config.toml
n_layer = 12
d_model = 128
d_expert = 32
d_shared_expert = 0
activation = "swiglu"
router_score = "softmax"
routed_scale = 1.0
balance_loss = 0.00454
optimizer = "soap_variant"
beta2 = 0.99
batch_tokens = 131072
train_tokens = 641800000
steps = 4897
dataset = "wikipedia_en"
Below are experts of layer 9 (counted from 0) of a mixture-of-experts language model. Rows are named router (the router's row for the expert), gate (a neuron's input weights, with its number), up (a neuron's input weights, with its number) and show model dimensions 0-127. Each number is 500 + 25 x the weight over its row's rms, rounded and kept within 0 to 999. Numbers have three digits each.
After each expert's rows: a language model's description of what the expert responds to. This comes from a sample of Wikipedia text that the model never trained on.

# expert 7
router:509527555497498510475462491450515509488511485475501488534510512446529506500480516474475480494521510517459519484492522523470441487489507537513552479504487496516530527488521520518505491514487453484515496501512497501484526548563500560512499484463467513493477477459468538508525509493498523489479481518488534512480514495494493567507487472500492530491525497482519498482538489462466427480504
gate0:514548533480537479521519493503494491489532502495501525501548498494527483458471495462503521477454509505438544495528532505467452491495495522522499468524529474489486509509460539500494543487437491466492536492489493490483519492501511477550512483487496548493483467508523488484503490517522531501465547457467479517482487514512504524469513505461460555535506526483452498512505524515520508487501
up0:492497526518515492513516501543507543482493539502535545480496535490472513488498512480492518468505523476464484498461471472547493498493480542490502453502543479463483511522493498493513524487465511523500500495463505490511502534503527495473501456496500483477556492458459493499488469504507516461509511538466489466509540529490462491547546459499466476505504517551487507530499535474465472483560
gate1:487523537503514528476512490532453502487515494488564537497481466496517506532476527505491469552511530515521497505515543539466472536451472511509509510524500524458492491499515501497457452497513487483511496489525538501498491476494476487469525522516480499518503484473493527480489526481500481478508539448527495477465486497515547514471498488514462543494515532516458445459489517547488482547507
up1:491466499493494482476464511485518511522538507498526473504548516479501488500465492511502494480499557504447511516521501489535458498503488526524501448513496514542488472489500528539526538503505452514501544492441504514472497484502500521503499499513511518482526515496479479514529481460452494470467505517558501574457543525535461513486489500499508529512499473544524501499454476486524508524481
gate2:499534524521444557519513506461528523480467528486499491484465493524474493522471496501496501519495475504508489447508551528498499474458512510511531501516501557506515494461493494486497461463478486499539475488521506493504516514513476539512470510543469467515495536474478465522488505529473506533538439488515476489488475493510474540526526471512524525519495531493448463537527505474536509482495
up2:471504543506525483468498490519539552512532489488482480445513506512494505500506495516511510487491481525505520491489536515522501516465537475459499508480463503502515505534505509500505572460522482531486450473487459472483498474492527545499490509507504550442492509507556488514522502466521489518510463494472518523493442530493483474524512550488515491513481526490531490497503488494422492487494
gate3:501516497492474538470510479485493517491450509512512500482476466544523531459490517511508493532495496502492535539509534507448511502484526542491490539508558505503429494487518505492537509445450517496469559511523518527466507478488467467482526462465505467513453524469502555497515508524495491493446513509536504498508486488482522530487458533509499503471501495515502494493487530502494513479478
up3:498531477463522507471468489508537507563537493482522505507502542461491499489500531475491534503451490486514472533485496499528495530487511492550505461516512499528512503478460463483482477543474506537515503477524510555511495487521499490451512472487521540504452490546479479488486543526463487495457477503532504479484470522463516498489495518498525511484502499476494538485456492493456551531480
gate4:496485490514478485505486495464471493469458491481507532501529507465457503498537496582504503533484509515538508495504492487453511518474480513491517489479482523514463513479495522489502491530522474458506501520509494475456538471514513540522511539501456501484487525516503520463504500484468536481537517518529518488495460488510457510485510502502505535564519502501511478520411535473517535527519
up4:486514502483512504469447503567493537505492467475483450472514531445534496524518461496468534479452489511484493525453511519510495537496512460497480460522505526514509514500471493504514502455526494508502506504511544537490498511494462456524499523530485507516521549535552479496512489525502527559497525507475500518499491485489498493498557515499521529488499485475517544477489507503444486474492
gate5:530477490537444460487490477511499549519519489479508512490487512528503446529509510515474466528525513464554505509489559481479478505496496495468547473504466500510446501502526540510523453496441473480502448507536514490503491496484521562483508499531524490523464481507484476516511497537526471476489487521506480517482465509521475530488501486512493523516519550463475474516471484499491508497517
up5:497513448517496499523487519540493475503507458489505530532473463520477477471495510473529464496484483507507495478509481506475493489522527494507486551470444484488509481483509493492446502518515545479530503521501530482462541463479539471498515524489504466481482487471509461537532520510513488488510479471515506513496481449517498499508511502527581481534523495464514535547478491524492571496513
gate6:496464523546476505519510510518474503519548510465460444506526492499480459491476467519511526505526532497486534494519500466492491492488492551524503490474531492530502509512504492469494461513523516456525535462494487513507476489527511519507514481474484507520532575486473464525517542457466510499519465543466503532452534527482509489531482520533489476515487493526490493449487496493518518491539
up6:488490491475466478529502509507510488484484500494498530530463526481522581496493517528496430482461495526496457548553491482526475519514480517527492481482471485513499537515512481507516498500491446490507506495488469504523500532513536560500523518519501459472510458523501505498493447540480498531519475525488453464502480492523493529497473515522530488484516439522491493510509524492498485534465
gate7:505501532513458501496527478464484484501488543492489452472503475511522491466533506545509498496499520475465530530495496495502517485531482502525559484487509514539510540513487506498494515518480461496492478494525506516519493499513476483509529484510487469523534507490440407468506515490471465467501483517486496517486457488544513484556483475502518509513519518509469467466492546547508541535485
up7:508531518479513494480509486478542465490494518545480416495482472495527485478502459534506528492493525493495531519473536489485532531514502434521485492527522430504470513478480510469521514498498511494506495517538512506532474498508499495510522517512526486467496490514470516474483509509472475510498496539479474513507515512521480495520515466468457477523489548548505472467532540448521467530530
Suffix pieces ending words (-ing, -ation, -ian, -amily) and common nouns like people, University, player, often before commas or of.

# expert 9
router:541487530543482472521475470498510484552505494521501497499541464511480489521491543490509476539467532513460470459484532474496497477533527502514535454459515483462519487501489559500497515497465485488526493505502523443486507490468531493506503514490541512531498452476439490480494467463495493463505492515503508510492488505527480486461532493495476514531537522476463478484458517507464509533500
gate0:530494554540486503538475461517517518508515511475465494483546488497494484494530507500521506482483512517512471453511519456493495474490497466470489503503534516480510514492521503496509503491501490509454509480523529485459509485476475521533478480471536506529517512464519482517494472522522467493475455502514483484507465454552480507530557516464459514460511507483546454491471556515540476521530
up0:528469474516481518500497507550553550498537487536545502503528425527481520500507500507523481518503490488503492520479532510486525520505531527478499474481506481495490490509439535437508521518502516465514503461480482505462506493532518496525524508539519499486530497468473468495512509461454425495503532469498515527485493506521519507488502469466492491538514470483463489487505509470495522501459
gate1:494516483537507515476489508505498501524494526488507535500482534511551444506544503534561550450509488508491504512505481459552519490537475501544499536502506488518467517468494523517479479468417518505504512510487495515478520539506497489464490519473520525476503470510494491468519537488537496461508488469499483531490491485444499508489521529511499488511462476435512511507475478478488490474509
up1:453483492501492477486534500526499501545483516492515515461507518543486499468519470505503506457476521505553525483484489477547534468503495504542459495504554480503476509476522455482481503484496544516532485509487473459493530505485474487502509488482562476525549513534506469492517500533520490484526466483525497521491488455480458468526531530492497504481438504499511512522505490497506462535547
gate2:478541504482526484458482522525472471535520500525503471521490492507519480490479529437478512483469489514506532512500499455485503488483495503516493508486478490527517515500470481513491510476457492487477459438488527520534477516482512484529501475526513466508515511502517471514539555477483507465484477503498528524529468529478508477549525516556516503559530498502482522430477516509512449481474
up2:494477533464496529455455514526459494490516545476503516500528516503528490502466519452517507467507512512518534459498485526500490528487500513477544525460522520515485501558490476485516517479478477542497534524491501501498491497497491456492507502507501493502533553521526474514440469527506514497506464467525497450496473468523515476517515511531466502507482472496521549530530450493540484453494
gate3:486525503501487518514475457489536508524475472521483507497476511479522499500502505519494538554526487534484481538502502520485463497483512462529552493490501533481530508475498500453514472487503500506503524596517510523448495525513505514458471527520487507453544531511469524498447473479520512546545474494480487508520481473516444510505523500497491496478467508452490498537502485509496524502511
up3:515461477511485492534488509496484494512515518505526517453515507523478501509528541495507500494483528495519489474515510510485452544510473509492511529475478515470530490526505482476542497495500510509523474487505479503470523541441502521500469476425516488516503479510491459476488501536501479438501514550514493531508491485543442527557500522510467493509493479488504438504487525553523507548519
gate4:507469474478484531531470463488474534489470484532501486524498494474477518495529520546524485526473544482535498464529547524452492501480545482541516498537478500493513529507537494474529518533505481493542484468508473459479513484508512466496527494482471456503511491498473472475491515559487490494462505504505463516442482524515478522470523521484526464502509524509488491510499543545484489523534
up4:490508536528519489512502509520530492497454481468484497522503488452479530520530489497501523489533518508509501515522556522518491539482475494499479525540475505495537491474516491468468471488485506504503464513495500479483468496521514475502494489483512474470498547439537506514514523535502539498480551477526492468515432516504551506524487515474503507512474496515517489460482516476438427477538
gate5:496511523528504519490451489489468443534498516518496456472469511500480513494494465512499483482501520520520523482470466476482484559496499471500483516461502449552507469479472510509534530483510485490534511466504519515564484483512490528514501489504499471484512513521488553470522494439499556510461505529502537532524475505482523489511486497560491493477482541499457485484524499508521531529498
up5:480500516521499484501510488549526477475503491483518474499488470463498540494502455535492467517490539505524518535501486491481499501431526519518443494534494437498479473540447478501527512521493489513505501474515508504507514462556488504504573493535510453496480515506492516504475511486525517521460504472473505547509493451487524498485489532495542510486490486531493516492456530526506483492462
gate6:485496481509528519516520493494450483479496494481479495504520510494471463493520503529516507507496525432477503482485512462505516507514492476479524538495506541485536522498558494525520484474491500478478513453512498512514487496486455498438505500504509534518466495490515448474509496524485506517560508532538463522553530549479507520491509510493461527456510506452496514532492507460483541456464
up6:503509519472530507524524514487437499485509546494485494464473495481501506465485497489533528478492491525494502455550505522475525475522493519470498496514508505491523487475452500506514433495573509487479525481496487514491501560499504517522490448471480497496546522500508503531480506539525553529470491466522487498524501442493461514524505511497450511529529491484494482548485508499514459481510
gate7:491477454455478570538491497502512516512502489508471490530497506479476523502464504498512507510496508493485529487500479448449485532537482531486515512486489487469483504453498534480515528525523514499444489485455491482506501581522485485489493516494550507489503502506515515541475451502476497534512480534506476536550492482497483491473501525516518523500514442512498517562512507487467496508468
up7:495485509486544553511460465537474497541490514497523554473502457488513472492504525476520453517481497502475520497514519508502505526506508463483519484468535487486529502508523503520528489516512487498571471483472503496537476465507516512482500472538471526493453469533451483479500486517493507490506490498497508519450525511539545467480518492469492454489525511514516474483470485551512550524532
Past participles and verb endings after was or to in prose, such as laid down, killed, followed, changed, suggested.

# expert 14
router:515450506526494511535489502517496517541508462544530488514525489510503508524497497513505499505512513517476502522466480447495500473515528454476500540473479552454540491495513551515467511480513517506470471470513513513491477477489524529489474498468485559514520483507493498444500447478514427493520514467490518507475461514489511460507510501502515514536511519531488460494473539471483507549499
gate0:500492483506501497476505523492467513574483507502523489508485500521481506491518512515522494481503482510467518483483480459518476507504522518539533513492480481476495463508502525467555468459489532500490450488478493515553522459485524482536486513498496504556493532472490529514513472508422510494518493550501506490487503507498539498483546426491495468511519459532496502471506468475536532479524
up0:483500531510472512504539517497469489485467470487465523517464541524452509521485501518484543501478457522524512520521483495502546473486454484516519485509511504487516513448525501467511539506486523487540504487504523529438478471475513478521542474452509483483484479519482528493535475493520491477505512489491526529480516439482500524512496491518557501535485553563494522489464487483516501477510
gate1:532476539491526526503499506496492484503504530536470498497492478487508492515521492459505493493481510453493486523516451457454513551502516533479550503498484482467542565476509477488507491548560506475508507529475469487507484497503515511466459504557478498510496513489499495465469476502478514511507504551513508499471494519503468488558527504482473558513478468477500463473504519486517546526492
up1:497525471507505476480461544461532468498457559506465501503478501506460544477489498502566485509507502488472517526480525506502494502519478479491475491503508470481543483456510488510495527533514525507497487531487541452488537521538516519506491504534496437533474496509518517494521482498460543481529494488512509508464472530518484481482479543515452475505533485510494495463493527446500490512539
gate2:491461476457526479509534544503505519485453502439547500475480471465529563526508481523487476534532515511478508495489475508516544534527506486466449520480458469487482495522505514511496531523527497525482540490467519508511469501525513504496463500541501480495566490495495476486551505484517499472496509495515533480511496498504491513492481445525516498487508499489537504471444522482469516484520
up2:497477499531494523481534484553497526469456521522466520523471519516510524538499473492471478498474481474521537527514517463479502472550480519482497525538490509485473515495494458508533473498468521473491522511511494512485503524453491493495480460500506477484521515518514549520466500456514527496528502477492506459476521505428503505562514524525480528554459459478500525502476529494501520492470
gate3:498511519473507490462519526503500535448516507494500504498503496456496560491514498522503533495491556495503518531507450496533483538462465529494504540490500465503506500489485514482461501499477540509488498537525512472508484500543531472465448492470523525457497475480503529535517481489538498473488513440493542484447473497486541488488466472494541490519521515518515486502484503464528461502535
up3:505509514478450537519436520519466484498489499478494464486538489487496520439481458488554463496539483497526491518448529499516509485515451523467520493501550503486535484489493507504492476507515497514509514512554501499496496547505509495472521480538517451478478493488531510516517481530531521533497498500476500545460536536463483473490519464493484533476455483492528483513497520539516504511494
gate4:512531513483510506512547514476501515493482468479524499467481479502491496500499505503471504513515512495463515493542507469485506462504526520490515529523490562472493545468508456535517503510539492464528498528500495518510483554482493531471441461481468518494487472509542503508499489519498525507475539437493522550519564482467497505507490446517528468507498469504517470503463459526479471491516
up4:541494508512490495504523506473485513493498439463480463515513446550535498486484464476495477494503500519457525534524480519519522480463504511519485473498478521472493503530504531489468464526479515504531488545491481473525492479492541498532481539538420488476514492518498503494495482490528490492532499503484525493465530493472559496486523519486544546509503483452528526520490541519527513476507
gate5:474516538496524532510495518485499527474471490487535479464510505469479478480485501514485518524501519538478498506487451494496529463457503511473483508489525530484550516481484510462519470482537502492481480474497475503545488533542502514445497519486527492495519539503553476459546498462511510430488514533517486531527519472477497487546505544475461506490482496475463505507485519530550488508491
up5:448480498527484522541538495519512495511474511481492499489522491480489488472488491457511515489482452495463470499476502484467488491513501521469538474518506480511543518528556494451497507544454528486477496492511480467513506540553520439499506535504563514557487467491470508462515509501517514484504528564507478464520496507452481500497519501501483492472499495475503518520488516548497506522505
gate6:506505495522492474519514527452502438495494496466490495459496511525536530509494470459513511510451512503548486521515501520497487526529489494462520517445504502507497545443436521474443495498498511514535547473475510506474506491514515477502476478544501523514480490529484517457480505480489495535529486549545550499475514520466495481466534526522490496540514491510509497524508478493501494505464
up6:482513495535538504480482478511471501503490541531500510524505473504489440488499504469488504503560488486535473481519505517469517516476499493510465494509517489484491459534528487478481490518517506467515528482494492458522452478493480489510494483516486461521516549488487538448544526486482480493516473539533484504506514529513494546443498524481474511485503502562498494514507589487528536500484
gate7:480529454522501519502570489487435498516487479518515486527505521531502491488474502509507519507565539429503474467523529512503502464507507484484475519536447505481531508495498507525499519449483534488473498519545498482502501485516518509501498528520488490534480515498500488464532530491543442476472455477518495497522501494520508480480505495474504518528472467506467483522466483512553503486527
up7:520499516489518486535495513507502499494492466468463500486494503506540530520551518554485483523462448479475498481506512493465489523507506517518516482474478447522530498479495476518484500505527502486499516515466485484550481455484462493523492532453482508484520499553519476515548497470503508479518478493499531492477520545479537470589523507469504466484499533531441494498516492518498485498478
Auxiliaries and verb forms in narrative prose, such as has, had, would, not, takes, and word pieces like de-al, inc-orrectly.

# expert 1
router:521490533540456458540502479497499514503489497521481480511486498497520531505508548528521464556467507515466515500493535492478476481525517499513514459441505483498541501483506541527515497494466532472541503471498536485486496481473539527479487501502523492520490486440440480476541483479476471493548506494493484515506476528483505502470510495533504493521552520509457462469477521496453505515492
gate0:510501502536493497524492518482489469525491459469462488486484542488512500467500498489527533523517540498512494499504514506482498476516516495485519481461488494498502509475510513487529493473475550484485506477542498514478467556464555482504510454474483546564486512496557449555496510478541470500465526471485464516514506522506488476459515492522487489547522480511481472532531482453502482507524
up0:531517489504508495495534535508512509499511508473525455486491452504517547499495490519472470434550513501527512495483502506496520561471501457490438476483478491505504541550481479489476558545492486531492547458518497509529513480520516523524475526513534512490506515440504491477509472469513513466500563505511518471491489518465485478481532520493528485510503477480476494506504491468472507495502
gate1:488529519525529493476521536467490476500522493485472517503480491463526479502463500530495483514482473468491489507525535500523506543506510517538502474500512502509491468497489506461512510481529514486499443535527517511489472519486501493504516502456492511510406474464488530510556520492539501477450476537481538551447491515519503500502506486520492548479488525476536500494528466496531480541470
up1:505502527487492524522513491515526474463487482458506502488473484525489506503474478516518530517505552518495530479493510512542515506537451496491507500498489476493518504442503495498531499451548479539487537503525466505554481540552484524503490472544493527474539540482488498493502490505484453502465476533509500512479521519462481516491493509466456530457493481504552542504503471448485493461504
gate2:511510514526491491516505501508506505494484506535536502516465538449530505485480514561464493504481531532500541545510473503500471492496497509507506494476512508534484508478487490500509510508521517503506489480519470514445485522501518508485490502516492489490491524444452532476516520484447494497535453494483525498529436574506484522478479526512474503485486515550505501474532549492486474465429
up2:465500533521486514489500477476490504490461472506492491513472520505499482515494498538506479487519514482466554525512506492530484490477489474507530502490493486540561514466513543491459493504463497506515488522502536515576509488534456537540486477484507470472492502495525527517536466505512495523558458476512473479514465554511550485503494496535516477462514505488449459459497509487483512498513
gate3:472478505523505517460509549494444478510529507469521487517475492518480545483499531531531463504471529489503519508514484493479528511510480542521466511500532475523506446463515469538533451451507508491548517508465497472539481510504524490491509451513499485463520501473502483531540546493520502499460519481528469473515501483485524470489536482498484459497501481501538476519482486480551517484490
up3:446487463524490532459525493515519511491517447516544468523483515508478504499488472502505516474480538458494513535526473504529545470465480513477527537516531500535518487494531495497501478503472494455494495515523508502511465529542471520557472450484502479513529464550457528525503520493539463515511512454513478511488478512512487492525538487468490459497479509512528493502470522482523498487478
gate4:497517521526517455518511534517528484489455497530474496503514485482517515499489506477494501517491515512485519548463507493500558500500488505521456474484527475467477463499500505504514491455469544501501481494532501480485505538503509446455472530479593499532479482494503504519491511542511531507514543489505456504480489477507472500478552486526454485512491482502491515516469483484473457490560
up4:493488506504475510464468521439458464465503478487529538486446497525477448492510511479509505491506547525499505532553503504534477471515508520528526555487466507504510511465502497503497520475498490479500532484525494515508473495517462529557481514493550508471497516498538492479556516539479501486485444434505487475507475496509527486517479506482487505490492517510501479525528488491533478466468
gate5:531460465464506479504462448499512437539503539496506489480516500504533515501497483452496501508494508507505429473481528521490510547512495503471506506524474526516558472509520518472529485529477502518473468454487531498505521524466521466518487537525471486521535513460540509514487493551513520514489508509522482514539486529493477509478456529501465504520524471507469495521471492483484486487532
up5:483558507502468522500536492450488495512514491515510547478512523493534462540490500512449522469513515489505530508501547498541521499479461503516566535528483486455466449485485486525501476503515508502498480503458535516479448479467493490528502506497487517534451462507491477502502509537519502503471514516472530473504485465491470447507503479542520530511515523520476490484538499519472516516513
gate6:516533528492476483528511492466452512484492473477501448507470523495501503494503526536535497500522565493495528487526457517491509488503480489438486505488517478491490529495507525519521513508493497515499515473492516506505470491516510486470478495498506551489490482476539498518499466456542461527446501477494492514525521497493512435514474473547548450535524487508480505460477552538512521461483
up6:511484506508542504522530559496467491481497503505516452478456496495468499496448493515490492525517511521521491493515484514499511529502501494462446526475546475499498539550477538495523508492523497523492523510499485511501516485509489509485425521495502513480542502464548527515498520444532485506427528521528511538509526490466495469504481452528503488537481456511515477497534491483497483495480
gate7:494465520515495484540461465497496529483550493524509498522513487496547544529547513551540456509473502520471512508504501495470448527539512486473489492498497492508477491478491515496499505469491502461495517449514492492480512477465493517524484535508479517479521514447503529477535497498466505476487505481500520510490425540531537462481488460515515487506517517497527482442505559501502520505479
up7:501526510502490476517513524494465497515470528516502531481465512517475501469445497495486517475535502491499469508502443483515508552470497497531521495493503473521474482484477492481486501510503465539469514563484482516584489522539493514449482525504515521486476493534484526543475450497516497500517467503489456488515510488494502506493512478552500452474496463539511540520540486510477523461505
Conjunctions, auxiliaries and prepositions after commas or subjects in prose, especially plot summaries, such as and, was, has, which.

# expert 15
router:541495460520531474519488526528481496506511530476448529497457537499500502456503520482510482474494472452514496551486497491503449502477458510497430505522528531498502516503521497488508510503492583543519523484485497466478552520488528488501507491499496480508488521515537484514545512493474503475498535503495493488496448533531508470485500482527485513448516478512520528543506514470469516493503
gate0:504472489554472459520483507525524518497489504488501546457495530511480486488534523568433496481500462422476548474465517517512533504533505534496491509500510512527488516467506499495502521522495496531466491437489508491473520513521521538480496470519505489482536473470510489470504519508538489493516532521471462522506496481527510519481511508517495467499529463485508526494503461527476515480466
up0:483478485501510457541508519505552475522527550494501463529531489479547486511498514515444491503448478500476490521501452473519469542547470499526497504544514456506487499474503489506498494542507506534527486502507504519489517507487506434482537562481513504494534459487476526469477456520489561513516519456500497494467478494519497497528497517481524502470485487503493484494513536501506467508506
gate1:485516514493532509500454493481483478498530494472469472490499507496520519487515498511508509505469526508466559495512478536514532451498506503522483494492551482527467483469533493535533497526474514492511529478484440532524508500504531525529434480537492498502515526512494452514518476452478513507483529474515508497537469489461471484495516527519505514499512429444498533504490489509480546493541
up1:504538493525502516521478559505497531513492507487549496506499525504493508506535496468549462530454466524482453469514497449484505511489479482525516445466496516525484499521473502554455534515506486531471503499522494486534502458509437517544502492531494496514475446502491484503502501457454502487519530492513527499490477522530499498473513479544533493517484505472498508528456501517494523483466
gate2:516507485502535501508529491469493453496480561493464533473477483470527472478485503485525510532484507503515537453490496503484502497504502508546504499465508495511555474505481495533491516530543480538472503484501484507501487510456496562446520477434546473498532485503507543472509534530528509523511502539487472495506524490431479514470500450504487540493504507487509473504506498487484473511508
up2:512491512514503515531519464544508525499483499511509533474530513505467510522475514511482529538478459507502469529480491505490492491473501483493526453499434510513529505525476461492481537467477526491509449491492471548490498466534486482523533485497522512461473502499485465530484468500485461430537518473502553496492534549489472502546508496497489515503508527500548502501528509492456497480458
gate3:496503469482448479496508482531502477513493450447511519517509513500511485539503483522476486477483502504481486509481458539484548504499518484521464513465505506515488526450526484510536551478510535475474504522508513461462474459496539515514489455500508477488506495484497504489541493464503506501514499491484481487537474500499547486490549498530528496531482448479475503514470520540531586507509
up3:514524518503512484497556526478511485482495504461477489474492508511508495572512512496508508483504476518511446504567462446521498506470499476497510491514503470479485507484490491443485466499520530489509518554510503500486510498541500506554498511501551525488476487507481524515494529490489488493445514515490516462488470476517514459489489560547460494542471524505500504489495466475492507501436
gate4:477504489495528485508514476454520492528460524479444486523458498536510523480509471515467486489527488484525466509531510513493491443516476497480507501492525514519535496467508489540497510540511460507531500498519529529504512534453521549500490537520467476503500491520509473506510489472514494484436515479464528521569468467460478533473486469494494501524513504494490490516532547524539538516490
up4:476524538483522493506503447480477476518498472446497514469514521497508468488481500480508499494533544524495490526495518490505483457450508547492527537475562502527516445502532503499471526539499480500521494509524522485471497501475541492500474503522530485509490479505485482510521502450525488481464479505536526507527470474514504568486463526513481521526460512515430525518473497485516519505517
gate5:456546486517474508484504522517542519510491470498503528516473497489501471525513480560526504522474495485497467535482483517506473495522477516504498500490426492523521499490499532483501506509534511525489488471503502454490478499486514456515497475497523516506484516495482556507499482507509484516459489516489455451485482568534495561516546551500549512524477515482474518488476484458482478463528
up5:512491481470517470541488502546501495510577511533541499510504545483526490494486489497504499513491474504538488517463452511491462500544561483518489502497474500504470549471497472502513467462491495465453536478498475507505481519534523519475498474514501490481477491455495494530538501481499509542510500509449486488566492490532512531485493491497499465525491489535512464476515466525466499528518
gate6:515535528542507527471512507493481485529467528490465498502488452507513557505503483498545500507534530489506484487489481533485461496480482453505480487506495452506504518476487499503497454428494494515504494508501514519532496540508516501495495530512516473497520516453499514550492519478518492485426494521489508512547489492454538507498491445524457489527509488534504477522456457500503546510531
up6:523471522489485525527455501505514525456476457505507559512502510559511493523473496481535528518526520496481514463502482564460504505525500501465522520518470480464462525492494524570466490509468484484463484462503481476484492484525502521500496447492497477494515505524471494524486489493520479499478479501473466494533489527488505501527478522503546566489472509523454457493493501508517505496532
gate7:477516514509504499454461483500453493485537502471506483508495494511507518512524530537486488532491545522495509495511474509488512439536515544502499521468533441519496501492490521536502442476506514479535492527476489469497444484513539497503456454477517495482532537506511494531528508512515528470477495492511493526489471472497558507496537420507510524525478519500519471496479496484523521486473
up7:508454520518510516513470545501561494480482482556521526503521472505465485486495515529525542535481542502493479465483537508487505481522515469487518526462491492467512481490478490531469499495468473456508442525498472453531447472511463531508515459493510534487499517486474482495474529520493519524500515532471514528509520512494487499525548481480526507509475542477496449517476477489533494510490
Pipes, hyphens, colons and semicolons structuring tables, lists and headings in sports, election and transport data, such as line-start bars and list dashes.

# expert 38
router:497519552525489510490469493469527521472504448519505475514516532480489417495497590528488539504505515542499435490507485521529453522502501487521541485506479462531503513491478521474485467517519436487513486496496502514510485485501476489529508473518506506508495470456486520529545480501500498503471478491502505494484529504504520540481484474518505535506522544498480483536504534513524516505491
gate0:472455519480497543498501505454521517471456498512538502445482474515477476462517514485519458455523486532513511478515501537494527505506510504485535476501491498499533499541506493469488486475516475464485483470535486491526532519512460499492539487514523513515466495519520486527502459497498567495518502535516505492495524496553476513535519494472442551492493482455527492539498506507507489442512
up0:487496508516488536511489483552459514498535502496490505511530475495436492512506519500508489535471472528491482505528492507518499534487499494460500551527491521453494502462453480497500500528497546452541456483548496534469496506496516453523491469517542523492465520512506521514478517502537521488537465437528496503507483476506494482552512524475496494516485510457472495486459511483508458472483
gate1:469537509477479486479539513456516538507537534496530476453522529468498501512531468517496539494528536476510511508479467541497499514472494484481490489519479518493486488468490517462504512548488522494492428492516444496490476512482489484520510490490487564501480536426529532531516489554485477522457502471534521517465505471497527513486510498491491526503494505484500519534537502525485500500503
up1:530492495540528485469437506489534496518491464518501506516565499493516497480457520476459539504499500520482475471480521504497472509497522496475497485494480526546501512480536534504458514505507481520482488490542512512522477474498473547503479503516523522543484505488496475447488504523477518462519503525538450504538471516513508498467495470471523436461519489497539468518511538540466512476505
gate2:476537494451536506493490484562492518513522500529483545469445498510466489478524532511503526486547499529492499498493476488507514503524487484492491486472506482494478486510532467489514482513522477543459501508468499492531522474464469456462454477525542491526463516495526533463487538472471538510507514543531461463513549477490503498492524461508485513508496511557484503533518516480494494503473
up2:492543437482511493520478525519501504535532475461502521541479489475450504512525491515496492509492481480486527465506520483504501506523479447513476462514461469518493502447521495532529479478557493513512489466500525461476486474498489569513492500501515541512458489486492455479482513487532551499493492510543516522539505493543490469501529479532535524517504504548468497479470517505506504503512
gate3:505551530465477533503451459512473484526493497489515482480507504527536489495497511481508509524514490517489466509511536484501477462489482511474534478529486534537536517499500497542498459494537496509511503512460505534501517484546485540526487472495488534475502486535547512495458504524478452482491458486463494494477543487452481505484475468508479478508552474504534445510495552472509526489484
up3:526500456498530469486490517486505513513493517552473518487443459545508470508510507515471488490533468469515516459518474517498497496488562445464506506473499513515494537522516533521478514486531494469523525484509512511510515447497465522516517506491441496491510525519480517540504479497489503490482500501500535485496485522488500530497476526466561500492495519462436507468484509552524520487549
gate4:524504511479449520513563461484494464500491481533471478525478520443500483529518476510524529508492536487513490504516527494508518451497486549522507503490497489524510559472548477487516501464483490496514506519522466509507488520507530522494535481503509475464485498467474468445512507475507427496464478514504483555498493497520456508503446494525531495490492536457524493502536517507508516504491
up4:478483497531520511479478489513483539492560457484493531452486478491519487543506514490480522496514523514470458501492518487493541540462509489488493526512480497505526449500529521503452505460485507510519488491507472488541505480466509469496457488501504507533506508507506534528521476477535463530492529440478518540428515478476520536517539526515469542504550503502499476510511472488513474502489
gate5:518507512467517496482501477481467557499526488520530507491510507487468495527500470483495509507547500504531493500485519482531534510478544480525493502532496445480483486519533493557475541491469486524546443478546456524520460498497489512524507445526486528460518485549526465472486483518502503510538498520513504503492499477481536472486498500497523469477552533498478463474491512536478505478470
up5:495473525526512522468491467524484514508529527460505453502508503534487463472549517531545503460488483494472526514505449505495553557478514508440501504554494477457466502515520493519508512509509484463491537501489516508482485512497449516525511509505501525490518509505525497484470495469526529548500501465551503457506482438514501530491516528492503543480512492486467515495503497502521476462478
gate6:508538497501512511497490494508532538508480507484536529491518549550471477527492485489472478478508512527522466479469467542548503513511517537504431542499512497458480506467469461516542497476532548464535508504455523491506492501519507487506464463489554477474515463483545505518517477477510553483507496477503505494464533499480506486510479479521507504521465479518467498477463483505518519484499
up6:495494492499499566479506524544461474479519527504490461432502506522493517445520508505479498531489496524501514516508484518500514523478526485452499509535525489501488495527551438527506514491510501474558503474524467505486508475461494483503482507521497521476512491500506515444544524444483522489517531474526461548495544482483522492477476493494495499512508493481556499456520483486524493473481
gate7:511474525525452487501467449505516504484518481482473463499491511489472510532448513489527513476488452484483478502540484496541465509523483501482556471471494496508532501478520501520506512510531493536478490512500513440506491462530544533504503470544548494446524504495509469472511494543493468494528502476488498470505489466526491486505508500527493543482479537475506507528551522499479554529503
up7:500506486523487482499534486491472469514487457523510468518452481551484484460547487516467512540503490526472523505487468515495479509490514530517462509480483514516503528459500501513567513518509476469518503465501476475479504466505532464484496490519460533488497517499509482491561550523470498512516483472514527524530490536530489518490505531501522515534520527476438487482526532464462477482538
Content nouns and word stems after the, a or his in prose, such as film, part, season, research, incre-asingly.